Weights of a small mixture-of-experts language model, trained from scratch on English Wikipedia: 64 SwiGLU neurons an expert.
Below are experts of layer 4 (counted from 0) of a mixture-of-experts language model. Rows are named router (the router's row for the expert) and show model dimensions 160-191. Each number is 500 + 25 x the weight over its row's rms, rounded and kept within 0 to 999. Numbers have three digits each.
After each expert's rows: a language model's description of what the expert responds to. This comes from a sample of Wikipedia text that the model never trained on.

# expert 8
router:523510514473479530484539525516489520477458524531484538526496498526501460500542511513479517489485
Relative pronouns, paragraph breaks. Discourse pronouns and determiners like which after a comma, this, it, who, plus paragraph breaks after headings and infobox lines.

# expert 7
router:510490462482493488528489493540489512522476541502455495486497518521514498518452469519458494511494
Linking prepositions and conjunctions. Prepositions and conjunctions that join a phrase to what precedes it in running prose, such as with, to, for, by, and.

# expert 35
router:513505469467516502511512528531529500471502495473534514527462479520478490519535496465487501494551
Statistics and units. Tokens in statistics, such as points after averages, %, million, km, minus signs, and pipes between figures in results tables.

# expert 61
router:502502482529504501490475494484494463549497499505509487508515504509451458522458479482511546523500
Male given names. Common male first names and titled-person words in biographies, such as John, Charles after King, Thomas, William, President.

# expert 37
router:533495547426474551507504494487521514518493495466534493498509519484466451458477470516487537492522
Short name pieces. Short first-name tokens and second pieces after an initial capital in names and places, such as Bob, Kim, Greg, G-ent, H-oman.

# expert 40
router:540510524478516489485529494495468486520509492500496511444461486521488486501481479481497458503537
Place and country names. Inner pieces of place and person names and country names or codes in tables and lists, e.g. Monte-v-ideo, Sri Lanka, BRA, Vietnam, executive producer.

# expert 31
router:540499548509525512529470467519483476498463489470492530449531504522480451560478530459534468475503
Word-ending fragments. Middle and final word pieces, especially in foreign or rare names, such as al in Mortal and Badalona, ive, ric, ality.

# expert 55
router:475476492505527482473508523513485485483476514494502461466538465454548526482548544513522532469533
Spaces and infobox fields. Blank spaces after list dashes or table pipes, and infobox field names like Died, Website, Coordinates, Species, Votes.

# expert 28
router:475471538496484516492528491460532495465537445528525491502481508524475498532511491469487486498483
Opening quotes and parentheses. Opening quote marks and parentheses, and capital first letters of names, titles or acronyms right after them, as in "I Feed You, (Khaled, (PPA).

# expert 36
router:528540532523498529432510508514471497497446458543469494529452475557536453495522474474475487499478
Section headings and breaks. Heading markers like ==, ===, and paragraph line breaks, especially between sports tables and the next section.

# expert 45
router:492449539533460510524522466486499495532478475515539484471485481540500522531491492516510536474498
Mid-name syllables. Middle syllables inside proper names split into pieces, often foreign or unusual names, e.g. Sw(ain)son, W(ich)ita, Nich(ol)son, Richard G(ere).

# expert 53
router:475498489466515470510528494508477510457476522500506497494484509478520504481455484524471504490462
Common nouns after determiners. Common nouns after the, a or a possessive, often media or organisation words such as series, film, album, broadcasts, government.

# expert 25
router:445482510487469504455505507465519499481502479507509529490544526526467501526551450516527502500465
Articles and opening parentheses. Determiners like the, a, his, their, and opening parentheses after names or titles, as in Pelle (1938–1939), reigned.

# expert 60
router:443475505518485539472523472506509457465520481554482451483505509483530493560464506521462530517468
Title and name starts. First words or pieces of proper names and titles of albums, films, places and people, such as New, Star, Let, Fore-ver.

# expert 1
router:510501518458491448540529517481475469487535491507483473539489486505511454493467502513509495502522
Capital letters in acronyms and names. Single capital letters and short pieces at word starts, mostly inside acronyms and foreign names, such as C-T-F, C-O-VID, Possamai.

# expert 50
router:480478455529477520497490503508516494529497534538493478488503511521510473523492515508498533488500
Name-ending pieces. Final word pieces of place names and personal names, such as -ford, -ville, -ley, -son, -ina, plus common given names.

# expert 63
router:517521505467508489525528476467473495516497467478479491478528458548482537495513493538514516447534
Nouns in fixed phrases. Common nouns and words after a or the in set phrases, e.g. at a time, a number of, a way, as well, same, part.

# expert 48
router:538509461539526503491509526491470499560489522526501517500476505505463484514553527496511490488491
Dashes in ranges. En dashes and hyphens in year spans, career spans and scores, as in 1945–1949, 2001–2005, L 65–78.

# expert 21
router:536528497509475483508459507462507512473520496512487519437494541500528512488509481483495453527516
Number and year endings. Second halves of years and numbers after 19 or 20, e.g. 20(12), 19(55), plus mid-word pieces like U(.S)., Or(gan)ization.

# expert 17
router:535514515520511497474481530516496504489500475486507499501510513467481471537505510503536501502523
Units, months, coordinates. Unit and date tokens after numbers, such as ft, kg, °, ′, month names like January or Aug, and year pieces.

# expert 43
router:516488499473543525527511492502488478461523471471531510517476500505490550482496530515520443481459
Infobox labels and inner fragments. Infobox field labels like Coordinates, Kingdom, Released, plus inner word pieces like et in Tetanus, old, ast.

# expert 47
router:460517494474520522485499460508481459486500497492474509445524459497489509512490527491472495501506
Word endings and participles. Suffix pieces and verb participles completing a word mid-sentence, such as withd-rawn, sec-ession, -ical, -ative, abandoned, completed.

# expert 18
router:503526507485491514489499512544515529484487485520528524540520509513468491506541528502533477513533
Commas and clause breaks. Commas and other separators after names, dates and clauses, strongest between city and state or country, as in Akron, Ohio.

# expert 59
router:518527498506522485537525527465487503493476491468495496534541524512497500488491494486500506505502
Word pieces in names. Short letter pieces inside foreign words and proper names, such as i in Miou-Miou, u in French ou, ri in Syrians.

# expert 14
router:477510471468474457492500491511447488534547503513519505509521491444464467466481506485489489495491
Table cell separators, of. Pipe separators between cells of wiki tables of places or people, and linking prepositions like of, in, from inside organisation and team names.

# expert 9
router:530541494539496510494456502437487511484477489500504526514488493499472502506519509524532532459523
Colons and separators. Colons after labels in lists, infoboxes and tables, plus commas, dashes, slashes and line breaks, e.g. Battles/wars:, 2003-2005:.

# expert 6
router:506492471536536448455528512491531529505525512500483516504506491544481495500492510478488476537459
Mid-word fragments. Early or middle pieces of split words and short capitalized stems, often in captions, lists and tables, such as abn-orm, aer-ob, sup-pression.

# expert 19
router:467483503492554474497501528516506459484512516498473469543489557518532484516492501518555540519506
Political and place modifiers. Common adjectives and nouns in institutional or geographic phrases, such as regional, government, American, National, state, school, city.

# expert 4
router:494518455509521471532481528486501483534523492508497493475492563497512517485510519513554524539471
Word-initial subword stems. Opening pieces of longer common words split into subwords, often after articles, such as Prot-est-ants, S-erm-ons, compl-iance, collect-or, dis, inter.

# expert 16
router:498518519482513539532510513484539492503488479533512453492499552489508494520472489468483483519487
Sentence starts, resumed words. Sentence-opening words such as In, It, There, From, Species, and word continuations right after punctuation or parentheses, e.g. B-ased, Ab-ove, (b-utt-ock).

# expert 22
router:518538502476478496491535475541500489509538461521512499501507485497471517477471523489468463481535
Table cell separators. Pipe characters separating cells in wiki tables, usually after numbers or names, plus semicolons and coordinate markers like ″N.

# expert 29
router:489528499532433491525458537463540528475482448483506502501471482474502523487501496501482501483520
Numbers in dates. Number tokens, especially day numbers after month names such as December 10, plus year pieces, scores and number words like three.

# expert 20
router:489450464479479513490518445436486488501528486527499496496500494510506469503466522512490544524451
Surname-initial pieces. First word piece of personal and taxon names after a space or pipe, such as Mac, Mc, Har, K, Nak, Gorg.

# expert 11
router:521511519507538504498497511489479507543465510485535496486462489532496555504523516531478495511468
Spaces before numbers. Bare space tokens in tables and lists, mostly right after a pipe or semicolon before a number, plus currency signs like $, £.

# expert 13
router:494465503548504488506515491550513522527501521454497529524467466488526554513487477512493516482487
Coordinating and. The word and, plus or, but and &, joining paired nouns, names or clauses, as in agricultural and forestry, Telephone and Electric.

# expert 52
router:539508517491507529517520543489501487495518493507492504513511481475522477454508478559501495472521
Years, ordinals, hyphen pieces. Year digits 19 and 20, ordinal suffixes th, st, rd, and hyphen-attached pieces like -d or -B, in dates, ISBNs and album or film entries.

# expert 33
router:545509510514491545505516521497476540503569480474464534523499475536443484554492483535532467478514
The word as. The word as, especially after such, known, served or status, as in such as and as possible; also be, became, including.

# expert 23
router:508498509512518490491499507513569551529477492538483504479519456525517474498488512480472527511522
Also and table separators. The word also after See or a dash, plus pipes, dashes and brackets in sports tables, and is, it, just, only.

# expert 44
router:520469503483511513472484540495504470559520486495451494519526487475496465485498475533508521485467
Mid-name and foreign fragments. Pieces inside foreign-language names and text, like Slavic or Italian words, middle initials, and epithets such as the in Billy the Kid.

# expert 15
router:511478480556527479479483481500468509476496465506516503463489452552533538492524520495522480479534
Sports-context prepositions. The words in, to, of after verbs like competed, blank table cells, and sports words like Cup, South, Open, in medal and championship texts.

# expert 24
router:532498543509453495523497512478519503438523484492493505514459485487503516509468510529490484501496
Digits and numbers. Digits and number words in scores, dates, model names, track numbers and formulas, such as 2.8 L, tracks 1, 2.

# expert 54
router:473468550526494481526522534522496476480519558532508464541510499478485539507454559541509499520487
Pronouns and auxiliaries. Subject pronouns, possessives and auxiliary verbs in running prose, such as he, it, they, his, had, was, 's.

# expert 26
router:460502492521512541527456473518485527503499520505531514508490524536481543484510537489527494512505
Table row ends, agent suffixes. Row-ending pipe plus line break in wiki tables of results or elections, and word endings like -or, -er, -ist in occupations.

# expert 41
router:509516496543483490524505512522492443503479500498523482436479530492501478486497475505489533552495
Prepositions after verbs. Prepositions and to after verbs or participles, such as appointed to, began to, had to, moved into, plus would and that.

# expert 42
router:505538509530499518499513525487477528461517514490482525451477536516519470546506539499515478521514
Numeric punctuation in tables. Decimal points and thousands commas inside numbers in results tables, election margins and race times, such as +5.4, 6.500, 5,662.

# expert 56
router:481475517494494525507503465512551519515466523550512469493478462501568531458464528438492528504495
Adverbs and table headers. Sentence adverbs like also, later, then, again, Previously, plus pronoun subjects He and column headers in tables such as Date, Length.

# expert 57
router:523475451520487513519491554517490509497471467529473521475480479506522515477538495455507502516505
Place names and name pieces. Pieces after a capital letter, in place names like U.S., New York, Los Angeles and in names like V(onn), plus the p of Up.

# expert 12
router:534490498518444522474481512507482505537539483520508517510514524513481488462512483441524482518482
Foreign-name pieces. Word pieces inside non-English proper names, especially Slavic and Hungarian place and surnames such as -ić, -ović, -cs, Škrjanč-e.

# expert 62
router:526469504466513515480485482509475498522445507480512522513509484442519478522529492488516453505506
Numbers in tables and dates. Digits and numerals starting table rows, rankings, years and scores, like 1 in standings, 19 in 1958, plus football positions MF, FW.

# expert 27
router:462502463521480529496484474508490495469467472531494506475483495489495490500502514461500481511535
Noun suffixes. Word-final suffix pieces forming nouns, e.g. -ages, -ion, -ity, -ations, -ers, as in bever(ages), Subvers(ion), absurd(ity).

# expert 34
router:530516468493513508500513529490477473514531498471532522514495479535497491502538512503516492553516
Word endings, numbers, scripts. Final pieces of rare Latin, scientific or foreign words, such as pandanic-ar-pa, contribu-ables, globif-erous, plus numeral digits, million, kW, and non-Latin script bytes.

# expert 2
router:495510493539511499478465490504498485487496507483491492513517582491528477495514465452502518529465
Nationality and proper-name heads. Key words of multiword names and demonyms, such as States after United, York after New, War after World, and nationality endings like Brazil-ian.

# expert 10
router:538514498531476534478483490528507489501511467504489460508474464510527530515509564497471532500527
Adverbs, particles, mid-word pieces. Particles and comparison words like over, up, than, well, around, plus inner word pieces such as de fac-to, red-ro-ofed, Alleg-ro.

# expert 0
router:489519542470505435545473475487469471502487514455518502491465505479470503503466524520488500456518
Word-ending suffixes. Closing pieces of split words, mostly inflectional or derivational suffixes like ing, ed, ation, ers, as in rest-ing, resemb-les.

# expert 3
router:474527465508508476474509533462518541500523464527513501479505512475510471483529490519505538504495
Word-initial consonant pieces. Opening fragments of words split into pieces, mostly lowercase consonant starts after the or a, e.g. sm(ashed), cart(ridges), ce(asefire).

# expert 46
router:490525456473474506525518495487493512498516551511489506541468520514465535469514476501498482475510
Clause-ending punctuation. Commas, periods, closing quotes and parentheses ending clauses or quotations in prose, e.g. compensation",, 1932, but, plus conjunctions and and but.

# expert 32
router:448516489444460511515490502483464500505514498494469503522498512481495456539521462515463495507476
Prepositions before noun phrases. Prepositions and articles in running prose, above all of after part, species, class or one, plus by, about, between, among.